Below are experts of layer 4 (counted from 0) of a mixture-of-experts language model. Rows are named router (the router's row for the expert), down (a neuron's output weights, with its number) and show model dimensions 0-191. Each number is 128 + 24 x the weight over its row's rms, rounded and kept within 0 to 255.
After each expert's rows: "raises" lists some tokens whose logits its average output raises strongly, later layers aside. This comes from a sample of Wikipedia text that the model never trained on.

# expert 52
router [ 87  92 137 146 131 153 165 143 105  89  98 136 122 145 174  90 115 109 138 161 135 140 116 138 153 148 127 113 117  97 146 121 173  91 142 102  85 137 105 103 146 144 131 170 112 142 125 103 140 110 117 164  95 157 143  96 109 143 123 153 153 178 148 159 125 146 156 183 161  86 131 121 138 151  81 130 143 120 131 159 178 150 109 150 142 150 124 140 112 176 111 117 145 143 138 121 168  92 161 133 144 143 141 120 146 114 133 145 140 130 140 138  91 144 151  95 145  70 125 100 116 187 134 154 102 131  90 114 141 133  83 157 136 139 106 142 103 112 111  93 123 105 122 100  87 124 132 142 122 109  96  93 170  88  86 150 132 103 121 129 151 135 115 130 135 118 148 104 147  99 143 127 133 134 101 101 149 107 128 149 147 118 165 117 154 154 130 159 127 115 151  80]
down1 [108  88 151 130 147 124  99 107 112 118 162 130 137 120 151 109 142 148 129 103  97 133 141 114 117  98 133 136  69 172 170 117 135  94 132 109 120  98 171 152  91 112 139  92 119 136 166 144  89 156 149 123 172 148 100 105 133  82 179 109 157 144 116 163 147 142 120 107 137  97 109 139 174 137 146 120 146 169 137 168 124 146 131 117 179  82 131 125 116 134 130 141 125 121 114 166 169 154  99 138 122 125 124 118 100 117 149 131 131 142 137 103 121 131 136 118  77  87 150 151  88 140 127 148 100 131 108 151  99 113 162 121  99  89 161 144 139 151 133 133 104 124 132 130 114 165 138 125 156 153  61 121 111 173 117 109 134 116 130 125 126 192 144 111 122 136 111  95 132 108 126 109 107 171 113 108  90 104 134 174 135 131 146 146 175 139 147 130 128  94 139  96]
down2 [142 172 164 118 147 108 148 140 135 110 158 178 115 120 108 161  80 119 149 126 118 123 144 105  88  97 102 133 143 166 131 179 128 136 160 165 187 159 100 150 157 119 177 151  95 160  94 172 124 106 112 110 132  81 176 134 127 116 118 126 107  94 124 125 123 139 109 138 123 125 118 148 117 158 153 146 135 140 148  81 145 125 134 122 156 139  94  99 149 178 132 139 134 141 129 116 140 123 122 102 108  90 159 129  85 126 161 134 130 134 132 119 179 136 162 140 100 128 137 106 147  85  96 135 156 151 145 149 140 104 150  77 136 131 121 106 131 141  95 140  96 123 143 141  70 141 163 149  98 110 138 107 117 161 160  90 127 128  98 105 130 107 142 104 151 116 139 145 111 130 106 153 106  98 146 129 161 122 147 125 150  97 150 108 147 145 121 110 177 108 139  84]
raises: " ", " N", " E", " W", " A", " F"

# expert 56
router [ 96 125 132 121 165 154 144 149 144  45 116 168 126 122 192  98 107 119 106 134 111 149 125 149 130  79 131 170  82 124 160 140 130 120 168 153 119 142 136 149 135 109 129  90 145 107 112 124 110 147 125 164 122 135 114 166 108 132 159 128 135 137 134 147 113 124 147 175 148 109 125  95 177 143 134 141 120 107 123 159 153 135 115 121 156 147 142 147 115 187 106 117 150 133 148 119 139 111 189 151 144 112 141  58 149 117 141 143 147 177 108 125  79 121  82  85 158 109 120 101 131 135 147 165 130 110 149 125  84 119 112 150 123  96 127 128 134  92 131 110 102  93 119 123 137 122  92 143 134 116 149 114 125 126 118 141 106 136  96 148 101 179 141 177 121 107 129 109 142 143 158 103 148 133 106 133  93 133 123 130 145 104 175 120 147 126 150 159 117 105 112 135]
down0 [125 146  90 107  94 100 114 119 101 151 131 101 185 144 111 117 178 136 156 121 124 123 136 145 122 169 121 129 100  83 106 153 134  85 127 150 134 162 167 160 154  98 128 166 162  97 148 133 157 134 135 126  99  98 143 115 100  80 138 133 141 153  90  86 169 136 167 118 143 124 159 119 150 134 102 146 160 144 141 144 171 116  96 120 120 118 129 118 148  96  84 116 138 157 162 170 131 121 158 150  69 137 125 116  96 106 139 111 136 148 153 135 152 162 119 125 136 117 115 103 147 110 122 103 118 154 119  84 128 140 110 174 154 132 174 114 152 110 137 167 139 143 140 107 132  84 124 146 138 136 112 130 140 140 179 132 128 102 121 151 134 172 129 117 101 112 127  93 169 104 137 147 142  92  91 127 145  75 132 111 162  98 115 161  94 132 117 109 101 132 124 139]
down1 [154 134 118 126 149 150 115 103 152 166 122 155 133 162 115 113 125 129 105 152 128 106 157 125 103 106 153 118 142 107 113 133 107 137 128 128 119 159 138 137 114 138 136 117  98  81 123 150 174 144 123  95 104 113 164  96 105 126 122 123 161 112 104 125 126 110 155 119 106  91 141  86  83 152 147 144 125 103 146 137 132 145 119 127 138 133 126 134  79 138 120 130 107 131 132 154 157 126  96 131 140 104 135 123 135 122 144 111 150 113 103  84 109 108 107  85 120 114 118 122 110 144 119 120 190 105  96 120 108 127 129 138 170  98 112 108  79 142 112 132 109 175  96 134 158 125 162 214 136 163 128 117 115 115 103  81 156 138  99  69 170  70 143 113 140 119 107 140 104 129 175 109 106  95 120 117  69 150 138 165 144 117 104  70 118 135 131 162 145 140  98 152]
raises: " of", " in", " on", " to", " with", ","

# expert 38
router [101 100 143 108 120 138 170 157 153 128 108 167 129  93 135 139  78 132 103 159  88 135 151 159 141  94  92 138 108 150 116 137 135 108 157 141 105 139  69 115 160 123 120  99 127 148 122 134 147 122 143 134 100 149 111  99  65 148 117 129 154 133 133 187 125 131 124 146 157  98 142  98 181 170 146 139 128 123  99 146 159 127 110 147 123 143 151  98 130 162 128 107 159 145 128 150 171 114 128 132 132 111 128 100  99 129 108 124 116 111 128 130  89 162 141 124 155 100 163 152 148 186 145 184  82 140 102 111  70 146 144 126 122 100  60 142 126 118  96 126 102 107  78 141  89  93 118 139 120 130 123 107 117 123 131 170  95 142 139 141 134 134 122 145 139 135 126 101 129 121 125 162 101 118 132 137 100 130 119 172 109 116 125  97 129 161 137 142 116  93 156 106]
down0 [119 112 123  93 119  99 144 145 133 111 122 146 123 106 131 115 146 132 144 154  90 158 137 158 113 128 106 165 123 165 118 113 161  86 110 120 109 116 143 145  73 122 127 153 134  58 122 125 124 105 110 162 137  88 195 101 132 101 139  93 154  98 135 130 156 115 132 138 122 131 135 125 125 151 126 137 149 153  92 115  61 148 109 159 159 169 118 104 127 106 129 143 117 127 146 117 105 108  95 186 141 111 156 125 156 150  94 162 122 157 156 158 109 123 152  98 147 124 145 166  89  74 118 148 141 120 131 151 142 126 189 142 130 110 144 139 138 140 135 157 105  94 169 134 119 116 104 123 152  91 136 122 119 135 126 114 139 113 173 152 125 122 118 163 100  68 154 149 133 116 145 113 129 142 135 119  85 109 137 147 131 150  86 138 180 112 135 153  90 142 106 151]
down1 [146 129 110 181 124 133 132 113 133 123 144 150 127 155 128 116 187 110 122 174 112 120  70 122 124 147 120 104 117 109 105 109 137 132 140 137  96 121 106 119 118 128 153 143  91 173 159 137 102  91 149 109  96  67 105 113 147 119 150 136 159 124 112 137 121 148 118 119 173 142 139  86 130 121  69 119 132  82 141  99 137 124  65 106  79 151 135 169 115  95 114 108 121 159 123 151 145 140 116 104 148 120 162 133 196 158 137 123  75 175 119 140 104 151  70 102 125 161  99 140 111 113 116 137 104 135 160 124 113 130  68 120 119 150  97 127 110 146 145 133 162 158 114  82 117 138 126 134 116 155 174 129 111 122  80 139 149 127 116 129 147  94 161 139 119 147 138 147  90 119 127  92 110 146 121 105 136 115 139 112 135 131 109 135 115 126 102 106 131 114 147 141]
raises: "form", " ", "stitut", "duced", "ject"

# expert 24
router [106 110 107 117 113 145 163 152  97 105 135 153 123 101  99 131  90 172 154 140  94 162 125 139 120 126  90 144  88 164 158 113 132  96 142  85 123 143 100 135 109  94 134  95 136 155 141 141 144 149 119 146  87 134 110 133  86 152 106 154 107 148 143 157  80 132 154 172 171  76 171 134 164 130 143 142 155 119 168 147 151 164 161 132 120 164 111 152 111 172 105  87 108 126 140 134 147 113 122 120 151 132 151 133 111 155 108 136 134 116 138 132  64 110 124 111 176 120 135 104 118 131 142 127 101 121 102 132 131 102 129 164  72 144 132 134  92 112 133  97 136 101 108  87 116 114 130 135 157 129 114 112 121 118 154 134 138 134 140 111 119 135 156 154 144 117 135 145 117 131 107 106 117 107 129 106  70 130 147 155 189 111 119  98 147 165 169 128  92 120 111  79]
down0 [121 132 137 123 135  97 164 109  84 101 154 164 166 113 122 116 160 101 134 181 172 107 139 114 113 153  96 106 144 155 113 108 112 114 126  90 129 129  85  93 126 172  98 103 120  99 142  81 122  99  93 129 124 167 145 128 127 127 161 128 162 111 118 115 101 186 105 104 136 120 165 146 129 114 161  92 129 120 109 132 116 176 180 133 126 129 150 129 124 191 126 155 120 158 109 111 126 118 189 147 129 163 149 149 112 132 116 133 131 132 155 102 117 138 157 123  94 145 168 131 110  90 135  86 181 130  85  96 130 166  94 130 138 133 148 135 120 112 145 110 115 123 107 101 128 115 105  95 103 122 104 147 144 139 141 138 167 154 155 149 117  99 100 104 101 102 119 155 118  95 157 136 132 112 136 139 138 120 108 124 112 104 153 126 161  91 174 121  91 114 126 129]
down1 [150 106 137 147 136 134 136 137 123 146 148 144 146 135 129 106 105 142  71 135 146  94 105 148 138 134 110 111 110 120 178 138 122 159 167 113  82 139 115 173 119 130 181 120 132  91 136 143  69 130 148  90 111 113 147 173 109  73 146 156 123 127 142 136 114  91  95 100 116 139 148 143 149 133  90 161 172 148  95 153 126 113 116 134 138 163 198 176 144 175 110 152 114 164 186 127 123  99 146 124 120 102 115 145 141 116 129 130 114 138 118 131 119 136 151 138 101 141 156 179 150 143 135 140 125 151 132 132 102 165 134 135 110 139 189 136 133 114 129 152 109  97  90 138 130 156  76 135  98 160 150 147 141 127 102 131 158 146 129 118 173 149 134 144 142 116 128 133 132 101  96 103 143 144 112 133 179 126 121 157 133  97 138 162 159  97 112 107 116 121 130 149]
raises: "for", "act", "other", "US", "O"

# expert 1
router [101 118 113 132 128 121 146 164 116  98 123 157 142 118 112  97 124 105 139 133 127 172 118 171 143 130 148 107  94 124 100 163 153 108 163 150  80 122  78 156 121 133 104 102 120 146 108 149 150 135 102 139 125 139 103 101 103 153 130 132 124 122 114 153 103 134 183 184 128 115 128  91 144 164  99 152 172  97 176 151 156 112 126 162  88 128 120 172 135 178 125 118 114 140 107 109 179  91 169  99 148 145 131 117 115 111 107 158  95 137 123 102  85 140 124 136 159 150 125 111 119 138 171 142 116 145 105 117 130  85 127 149 137 129 118 116 130  67 117  83  78 133 112 152 111  92 109 155 127 111  91 118 104 152 125 125 110 133 126 115 116 144 134 135 118 158 138 136 160 131 133 107  95 130 124 146  73 106 132 133 120 108 161  94 154 147 124 180 103 101 100 151]
down1 [141 160 135 155 175 124 110 143 146 111 168 163 126 150 143 146 153 126 169 142 158 140 122 147 117 170  87 136 125 135 107 137  81 143 118 130 149 100 126 144 123 127  82 134 107 132 145  99 121 110 153 132 112 180  61 144 120 127 119 130 137 173 163 115 113 132 162 152 127 162 114 145 128 112 143 157  91 126 121  76 139 104 121 129  82 112  88 103  87 152 157 136  96 142 166 107 163 160 139 113 154  81 100 101  98 133 100 108 136 134  66 133 136  93 149 105 115 137 105 161 147 102 117 135 119 179 124  95 119 130  94 130 124 130 102  98 149 132 121 139 143 136  83 106 117 100 147 117  89  99 153 161 132 128 140 141 128 153  82 138 135 112 142  86 136 117 102  98 139 138 149 136 150 164  95 129 142 145 110 137 114 151  87 141 128 181 150 105 143 125 133 116]
down2 [172 161 128 103 163 116 165 106 104 154 171  86 143 152 135 163 125 152 137 137 128 143 117 106 139 131 145 102 149 103 165 113 116 180 126 119 153 137 152 120 138 125 186 148 138 130 139 124 116 122 144 119 104 102 152 129 134 102 136 165 116 129 146 132 130 154 131 126 139 178 148 133 106  82 140  88 110 112  73 152 155 131 135 143  98 147 143 120 148 141 130  89 139 130 131 106  95 153 112 127 105 127 140  85 121 150 115 105 139 125 144 147 101 108 146 120  90 152 155 142 173 135  92 144 118 131  88 115 117 144  97 137 126  99 143  91 114 111 128 114 151 114 137  92 116 106 127  90 167 112  97  92 179 118 132 160 151 104 147 129  73 151 149 171  70 110 128 133  81 120 112 121 144 168 111 132 141 130  95 116  83 139 132 117  77  88 124 159 119 175 103 138]
raises: ".", " and", ",", " |", ":"

# expert 8
router [ 85 133 144  94 117 165 170 149 144 132 121 124 128 153  88  81 113 103  95 124  86 136 181 118 159  90 106 101 110 138 109 138 168 124 165 112  96 144  98 164 151 101 152 133  85 128 139 142 132 135 114 126  83 185 136 150 117 148 154 134 125 159 160 173 100 138 161 152 159 140 116 120 147 144  79 155 136  85 154 133 139 205 160 147 115 146 154 135 104 167 107  80 129 136 120 138 127 100 141 115 168 143 144  89 138 162 161 130 139 120 130  91 107 130 110  99 184 112 134 124 127 159 146 154 119 112 112 100 115  87 160 144 113 134 133 116 124 107 123 127 133 102 129  99 113 120 114 128 149 111  81 114 153 114 128 133 118 124 115 102 104 147 169 170 125 135 124 136 112 101 159 126 142 108 154 113 127 102 154 109 163  94 139 132 119 120 116 123 141 124 100 138]
down0 [123  83 135 116 117 109 172 140 123  99 162 126 101 109  92 160 147 131  98 144 131 158 145 133 147 128 125 142 110 125  97 139 146 144 142 168 122 128  93 122 118 128 149 109 134 175 116  94 163 138 151 106 150 114 140  99 192 125 135 101 108 150 178 177  88 117 134 125 152 139 105 157 147 130 123 133 113 103 110 107 149 136 102 159 137  95 170  98  90 154 113 117 119 144 125 118 132 131 176 140 120 107 123 161 127 122 183 166 157 108 114 120 124  95 119 140 127 101 145  99 157 112 156 126  98 124 154  90 109 102 109 114 147 102 152 123 152 146  91 115 172 196  86 117 120 142 104 102 158 152 160 137 119 121  96 140 160  93 128 122 109  82 140 102  92  99 111 117 155 143 129 146 125 143 131 100 143 107 100 122 111  86 132 121 170  84 108 148 132 150 108 102]
down1 [176 114 122 132 112 150  59 147 122 119 104 116  95 115 112 171 126 119 126 152 109 126 140 142 180 132 131 115 134 133 164 116 111 113 140 143 114 125 153 172 102 167 104 137 150  73 136 102 136 107 143 143 107 102 145 120 116 154  90 132 174 125 117  99  97 188 121 114  98 114 102 153 112 135 136 131 156 106 132 104 128 128 143 126 166 105  79 124 114  98 105 143 169 115 106 106 138 118 154 127  98 176 121 143 139 156  98 170 119 137  82 157 107 135 104 128 140 112 155 113 156  94 153 162 158 148 101  92 166 131 127 154 118 159 127 111 106 132 127  99 134  91 149 150 158 151 103 120  83 146 107 124  83 150 162 154 136 135 175 160 109 119 146 158 118 151 121  94 145 133 146 129 104 173 107 117 157 107 124 100 109 135  92 125 120 136 135 142 142 111 162 170]
raises: " of", "ed", ",", ".", " |", " in"

# expert 16
router [ 92  90 146 120 153 131 155 165 126 101 141 125 144 119 141 121  92 130 128 174  90 151 166 166 115 138 136 143  74 120 111 126 128 103 142 147  98 156 115 162 139 139 125 157  60 132 115 167 102 120 116 141  98 129 145 147 122 131 144 171 148 148 149 144 116 129 125 122 178 126 129 146 195 116 142 136 116 125 181 139 145 206 149 147  83 151 133 147 113 187  61 126 150 110 126 114 152 112 148 144 145 149 158  83 104 145 128 110 152 131 153 137 102 147 102  83 154 119 144 118 138 120 155 112  93 156 156 136 149 136 104 142 125 151 105 131 135 100  84  88 121 110 140 149  93 112  94 134 136 111  96 124 144 141 105 106 124 117 107 126 108 118 140 125 140  99 153 120  99 127 152 119 157 131 101  89 114 136 150 131 113 116 170 105 152 127 129 159 101 131 112 135]
down1 [154 156 103 154 162 168  93 115  99 118 118 138 127 142 109 126 119 113 130  62 145 160 135 141 127 101 123 133 150 152 137 107 119 162 121 111 114 134 141 108 128 140 114 132  98 157 123 123 154  85 137 121 174 144 101 104 148  75 144 134 151 120 125 139 164 179 125 153 154 139 122 113 164 128 148 142 103 119  97 148 131 130  89 142 152 145 131  82 104 148 147 133 123  99 154 144  90  94 118 132 156 142 120 117 125 109 137 119 118 137 155 119 114 132 168 108 130 127 164 136 123 140 128  57 159 143 133 155 124 129 109 148 110 117 150 150 109 156 180  96  78 178 116 160  85 113 115 147  92 142 146 125 131 146  85 124 122  75 121 155 147 161 177  95 161 161 164 127 182 159  81 105 109 127 134 110 118 128 114 130 110 139 110 163 114 146 170 112 129 150 119 126]
down2 [125 151 139 122 166  56 124 149 101 183 171 122 107  91 118 132  91 151 104  93 108 150 137 144 104 114 137 118 114 119 136 132 109  92 142 128 204 131 136 115 156 106 132  95 113 144 130 148 103 124  89 121 150 101 121 123 125 112 158 124  76 154 130 124 120 130 153  97 187 141 155 155 143  87 108 115 109 126 120 118 145 151 128  98 144 119 108  90 111 189 112 108  94 101  91 131 152  96  97  91 153 115 134  87 133 106 151  88 108 148 125 122 157 127 130 102 125 137 149 123 111 114  95  99 128 128 168 138  88 122  93 134 109 145 114  94 166 138 155 102 206 110 144 131 130 131 172 110 120 139 160 173 103 150 126 124 113 134 107  97 131 110 110 147 131 142 109 144 103 146 127 116 146 123 125 115 146 118 136 142 148 124 109 125 112 101 174 110 157 124 146 141]
raises: " in", " the", " to", " by", " on", " there"

# expert 27
router [ 95 123 115 155 152 160 131 155 138 153  63 167 116 106 112 137  92 151 140 133 127 110 132 118 123 144 117 156  70 133 161 122 132 111 167 123 101 147 133 120 122 105 112 147 111 152 127 132 131 141 160 171 100 123 139 159  99 178 118 156 112 194 157 132 123 128 156 153 134 118 142  90 180 151  99 166 150 142 142 133 131 138 160 144 105 143 125 156 116 163  95  65 128 136 130 132 173 111 158 158 122 145 157 105 141 134 161 132 137 143 118 153  79 132 111  89 119 123 135 177 128 121 137 171 118 134 162 112 130 123 123 142 110 131  85 138 122  87 116 129 116 102 112 150  88 112 121 145 130 150 106 128 140 146 117 107 153 150 127  95  95 151 136 187 130 169 170 116 152 116 135  95 104 114 134 119 127 133 107 152 196 129 132 119 163 154 137 155 126 104 143 108]
down0 [126 100 126 122 152 136 120 117  44 117 125 129 135 105 161 120 103 116 133 156 109 122 159 123 108 113 149 122 184 138 156 101 187 144 151 108 159 155 115 129 136 151 101 130 118 158 131 136  99  95 113  78 114 126 100 138 131  85 108 120 111 119 152 152  98 107 138 120 162 132 105 125 106 117 132 138 159 123  95 135 141 159 122 158 151  77 127 141 152 111 153 129  99 124 144  96 113 102  85 136 124 100 165  94 164 122 125 159 102 114 133 139  72 167 170 137 104 109 137 149 133 142 116  93 110 144 110 143 142 114 141 114 149 136 129 111 100  98 105  78 120 127 157 123 148 135 146 121  78  83 109  93 139 152 152 153 133  75 112 168 163  95 114 119 155  96 111 156 121 135 106 135 122 127 128 112 143 141 127  76  97 152 112 150  91 139 119 123  96  93 114  99]
down1 [122 103  99 103 120 126 136 138 125 104 168 134 142 133 127 102 138 149 172  75 126 138 113 135 138 128 123 138  97 110 120 120 104 139 110  85 124 158 134 168 130 145 140 130 131 162 147 115  68 151 126 118  85 108 174 146 128 114 122 114 147 128  78 122 126 150 145 147 113 157  86 123 141 149 128 121 125 135 104 143 107 142 148 100 153 127  87 156 160 121 128 165  87 109 134 100 122  95 146 102 112 131 132 125 138 166 103  97 168 100 136 136 114 136 101 104 134 109 146 164 121 123 106 122 106  75 159 127 129 136 133 133  79  79 152 145 131 100 139 120 115 123 108 117 168  83 141 119 109 143 120 106 114 144 151 143 137 157 155 127 136 154 117 103  81 141 184 174 106 186 136 172 128 159 165 151  94 103 104  86 116 127  77 103 115 132 145 130  87  86 105 103]
raises: "C", "I", "A", "S", "V", "w"

# expert 30
router [106 131 120 107 125 110 135 141 144  86 125 133 118 103 145 104 126  93 125 158  94 146 154 104 137 132  94 160 133 174 158 148 142  91 146  83  92 122  91 140 149  95 108 134  80 133 113 124 133 143 118 160 114 127 127 101 117 129 175 132 129 124  96 119 102 130 126 173 136 113 163 102 142 123 136 138  96 104 163 150 122 156 173 166 118 123 141 135  95 179  96 131 142 159 122 150 200 135 122 136 150 152 136  78 132 133 129 146 138 152 139  85  88 104 107 126 135 125 122  97 120 171 116 178 117 154 165 103 135 117 148 136 109  95  87 137 116 106  96 129 119 148 104 167 105 129  89 162 133 100 109  84 131 119 104 197 112 132 112 142 127 149 144 117 128 109 128 100 148 104 142 104 157 103 101 113 112 151 157 167 124 133 152  86 140 153 138 132 128 100 161 119]
down0 [146 141 105 123 134 129 156 161 157 105 150 126 144 115 148 137  89 126 153 152 147 107 122 118  97 108 150 126 119 197 147 114 103 141 133  81 126 153 109 149 131  87 117 138 125 150 116 125 130 103 113 117 106 104 107 113 137 152  77 125 101 154 136 108 138 141 116  71 172 113  90 149 142 123  94 117 134 115 117 132 126 127 104  90 176  82 159 145 119 151 138 152 162 131 129 142 126 100  71 125 150 135 135 144 107 101 126 128  93  71 137 140  91 137 123 155 129  79  83  97 115 105 120 118 154 131 100 112 112 130 159 121 128  81 118 117  97 103 113 105  96 130 132 122 143  99 117 103 136 164 109 142 146 149 176 119 138 111 129  83 172 104 111 132 126 134  84  83 166  96 118 157 133  93 143  90 116 146 131 113 153 168 119 126 128  97 164  87 151 164 119 135]
down1 [147 110 111 101 101 128 124 121 125 116 104 133 141 120 140 106 126 132 151 100  62 139 115 123 182 123 137 156 146 116 103 122 108 175 147 135  99 149 151 147  97 139 118 121  85 140  71  98 118 138 148 125  97 164 129 103 106 116 124 123 126 167 127 123 120 148 127 144 105 194 116 118 172 141 117 135  92 115 109 149 129 103 126 140 182 166 153 144 139 158 105  80 174 120 182 114 133 114 129  87  83 124 125 149 116 172 110 174 101 107 144 137 132 122 144 127 149 134 173  99 125 101 122 125 172 112 123 113 140 134 139 151 129 146 143 103 158 148 165 106 145 136 131 108 144 135 136 165 163 115 155 175 108 117 127 150 157 139  49 153 161 146 127 121 114 180 151 122 115  96  91 100 115 111 157 134 127 128 101 152 136 140 136 140 137 114 102 133 105 120 117 107]
raises: "ures", "ure", " of", "ar"

# expert 12
router [ 98  85 124 121 132 125 150 148  91 111 124 115 130 123 113  96 108 103 100 154 103 137 156 154 149 131 105 115 114 101 131 107 120 117 156 127 109 155  70 120 109 144 124 156  91 152  96 159 147 137 136 175 130 147 115 100 117 163  79 160 145 126 124 136 110 121 132 189 175  89 125 105 161 114  95 160 151 103 126 144 182 154 125 154 114 136 149 147  95 181 113 139 156 129 134 118 150  96 131 143 166 115 139 100 117 153 139 145 156 142 143 109 110 140  67  96 138  68 139 123 136 148 145 137 130 142 124 146 115 119  80 180  84 102  93 159 124  83 147 115  97  97 108 110 115 128  76 128 156 122 120 104 164 120 144 125 129 130 126 107 104 165 106 152 138 153 129 138 145 114 156 107 118 146 123 137 156 113  93 163 143 137 141 125 158 121 106 150 112 110 157 110]
down0 [ 70 155  81  91  83 142 112 125 104 111 113 172  92  91  73 116 135 154 126 180 122 140 118 125 115 125 121 143 161 108 157 138 172 157  99 127 169 148  94 110 115 148 147 102 147 102 124 137 131 129 100  87 143 120 148 128 171 101 143  98 147  96 121 150 120 131 140 114 144 141 135 111 101 152 115 134 119 110 108 121 116 117 119 136 143 111 111  93 119 149 109 152 149  98 128 159 148 117 137 149 174 137 164  98 117 138 101 102 131 138 154 126 113 170 115 135 145  94 108 115 143 125 141 113 164  83 125 106 115 123 157 108 146 115  89  92 118 137 149 151 127 102 104 110 111 146 157 158 141 135  82 134  82  99  85 145 156 146 138 125 119 132 140 150 175 124 142 151  91 108 174 140  89 120 112 132 113 185 142 122 116 173 113 143 142 118 181  83 129 136 112 146]
down1 [ 79  77 116 102 128 143 139 166 173 135 159  85 103 109 106 143 119 137 155 133 115 121 161 183 122  99 106 140 126 125 147 128 159 130 130 114 101 118 117 156 130 136 102 136 112 131 122 107  85 126 152 161 121 127 115 133 141 166 117  85 112  83 102 171 133 119 104 162 149 170 112 166  84  80 124 103 120 118 131 113  90 134 124 187 167 112 118 132 143 152 139 140 144 140  96 131  81 149 132 158 100 105 132 118 125 123  93 145 119 144 192 160  99 141 161 118 176  84  92 108 136 105 104 135 105 146 135 126 125 145 127 110 146 109 176 132 138 102 136 132  98 128 142 162 127 154 134 153  89 114 138 145 148 115 142 142 120 135 137 167 137 116 162 105 115 167 142 120 105 114 156 137 109 147 134 146 155 146 116 134  63 115 151 130  76 117 135 113 158 126 127 148]
raises: " ", " S", " C"

# expert 46
router [130 137 129 135 172 146 113 135 132 139 129 135 145  75 136 108 121 101 138 134 140 145 114 153 113 137 114 102  97 145 160 167 161 117 144 154  88  79 107 131 122 132 166 133 112 144 159 156 121 141  85 166  92 144  98 145 153 156 115 161  98 147 109 173 117  96 118 159 180  74 111  70 162 132  90 122 150 114 156 178 138 180 166 132 121 128 113 157 114 175  74 138 128 127 129 126 144 121 141 129 135 143 147 108 121 172 135 125 125 128 124  96  92 145 108 130 134 140 140  82 133 155 135 153 116 135 153 127 137 113 130 164 123 131 101 128 126 121 131  78 131 110 113 116  91  96 112 140 149 119 107  88 146 140 108 148 114 118 120 134 136 156 112 141 154 121 129 104 155 128 133 139 111 142  94 121 125 127  85 123 165 134 154 107 181 138 190 187 122  97 146 109]
down0 [120 168  99 140 119 165 112 150 115 135 187 133 115 105 143 132 162 141  84 122 153 135 108  88 163  79 119 159 117 150  99 116  80 111 156 100 171  94 133 128 108 163 117 149 131 147 151 129 150 129 130 146 114 160  87 140 123 159 123 162 122 148 163 114 145 103 113  67 152  92  91 173  74 170 144 126 128 145 135 142 149 132 174 109 122 134 100 177 178 106 139 126 162 133 123 118  92 110  99 103 133  71 114 141 121 124 124 167  77 113 169 118 136 141 141 128 111 149 114 110 120 111 160 139 121 115 127 114 117 158 143 129  72 140 164 120 126 113 111  98 173 139 146 137 161 107 105  81 113 121 122 100 101 120 145 142 138 118 148 129 112 132 152 106 154 140 145 146 116 124 112 125 142 131 126 122  94 121 128 114  84 129  96 129 117 127 116 130 141 108 177 127]
down1 [133  74 137 158 139  96 175  95 158 130 141 137  99 157 142 129 132 156 115 157 136 191  77 124 124 105 174 176 145 112 140 137 139 133 110 110 173 117 113 129 135 103 145 131  87 119 160 130 145 110 150 103 112 116  98 145 102 130 198 160  84 145 119 167 123 100 120 142 135 167 131 112 116 166 162 118 108 121 164 111 135 131 118 152 145 147 114 123 124 139  85 150 135  88 150 113  85 110 170 144 114  91 111  95 142 158 129 111 144 108 126 143 101 110 125 149 124 120 102 132 140 101 139 116 125 136 138  84 159 153  97 102 106  75  99 149 126 143 102 114 112 105 151 120 135 116 122 149 165 136 105  92 134 114 117 139 169 109 131 135 147  88  94  81 111 168 111 150 145 130 109 125 128 180 146 140 130 142 103 147 159 108 143 120  97 101 137 143 147 131 163 114]
raises: "ained", "an", "e", "ain", "ing", "ic"

# expert 42
router [115  90 175 124 167 116 146 150 147 106  77 121  97 119 133 138  93 123 134 121 113 119 132 140 131 143  91 129  67 137 159 167 108 134 182 106  94 162 120  98 151  99 101 113  93 163 118 135 148 100 117 127 106 135 112  98 108 156 125 146 171 139 170 155 158 148 165 147 173 123 121 130 151 141 114 101 129  93 176 133 122 185 117 141 119 148 125 137 134 161 109  87 190 153  96  92 146 123 167 182 112 103 151 123 106 139 130 141 123 124 142 102 103 137 123  95 141  92 148 134 133 141 129 157 116 169 119 109 148  97 113 177 121 141  97 162 125 108  84 127 123 119  96 137 141 107 127 153 138 131 128 119 136 122  91 143 107 143 100 100 105 145 148 158 164 176 149 119 127 131 123  95 133 107 115 121 128 141 116 143 175 130 141 144 146 138 145 135 146 112  92 150]
down0 [126  84 137 131 139 122  85 113 136 192  94 124 161 156  73 153 136 121 169 102 148 127 105 145 106 161 157 132 116 121 138 130 127 134  97 111 133 114 153 144 148 108 171 111 149  57 102 108 144  78  85 123 103  97 134 102 143 122 120 143  87 141 131 136 146 152 125  81 127 117 118 115 128  76 123 135 144 117 133 122  94 142 134 126 164  97 145 158 106  79 104 119 125 125 120 158 148 148 104 144 163 137 144 138 158 116 138 121 136 157 114 159 112 143  99  78 133 127 119 131 154 105 102 150  98 105 132 113  88 153 166 110 138 124  98 153 154 132 158 142 130 146 153 144 117 144 116 127 162 127 137 124 117 177 140  50 139 147 119 136 150 113 145  88  91 158 100 132 124 122 122 108 134 108 120 140 161 104 142 136 160 104 141 126 157  93  99 120  88  95 161 135]
down1 [110  91 158 135 120 134 125  99 105 109 103 140 154 166 125 122 106 129 156 120 162 140 116 116 146 142 133 132 151 126  92 122 127 121  99 102 146 129  89 168 114 109 132 133 118 102 100  86 146 164 128 124 121 141 125 123 122 152 101 121 122 106  84 140 101 156 103 125 172 114 134 111 158 122 115 109 133 127  93 121 111 116  63 168 106 100 126 140 138 131 134 126 103 118 135 148  95 178  98 125 135 145 125 125 122 122  94 151 105 126 125  87 139 116 120 108 122  80  91 146  97  73  96 133 139 120 124 161 115  96  90 112 156 122 120 131  99 136 107 164 125 134 158 150 154 135  99  83 158 158 113 130 111 124 131 164 144 127 159 157 128  98 117 101  91 142  77 141 119 110 118 114 142  66 147  91 165 100 196 134  83 148 139 157 127  92 137  79 139 131 152 177]
raises: " ", " A", " L"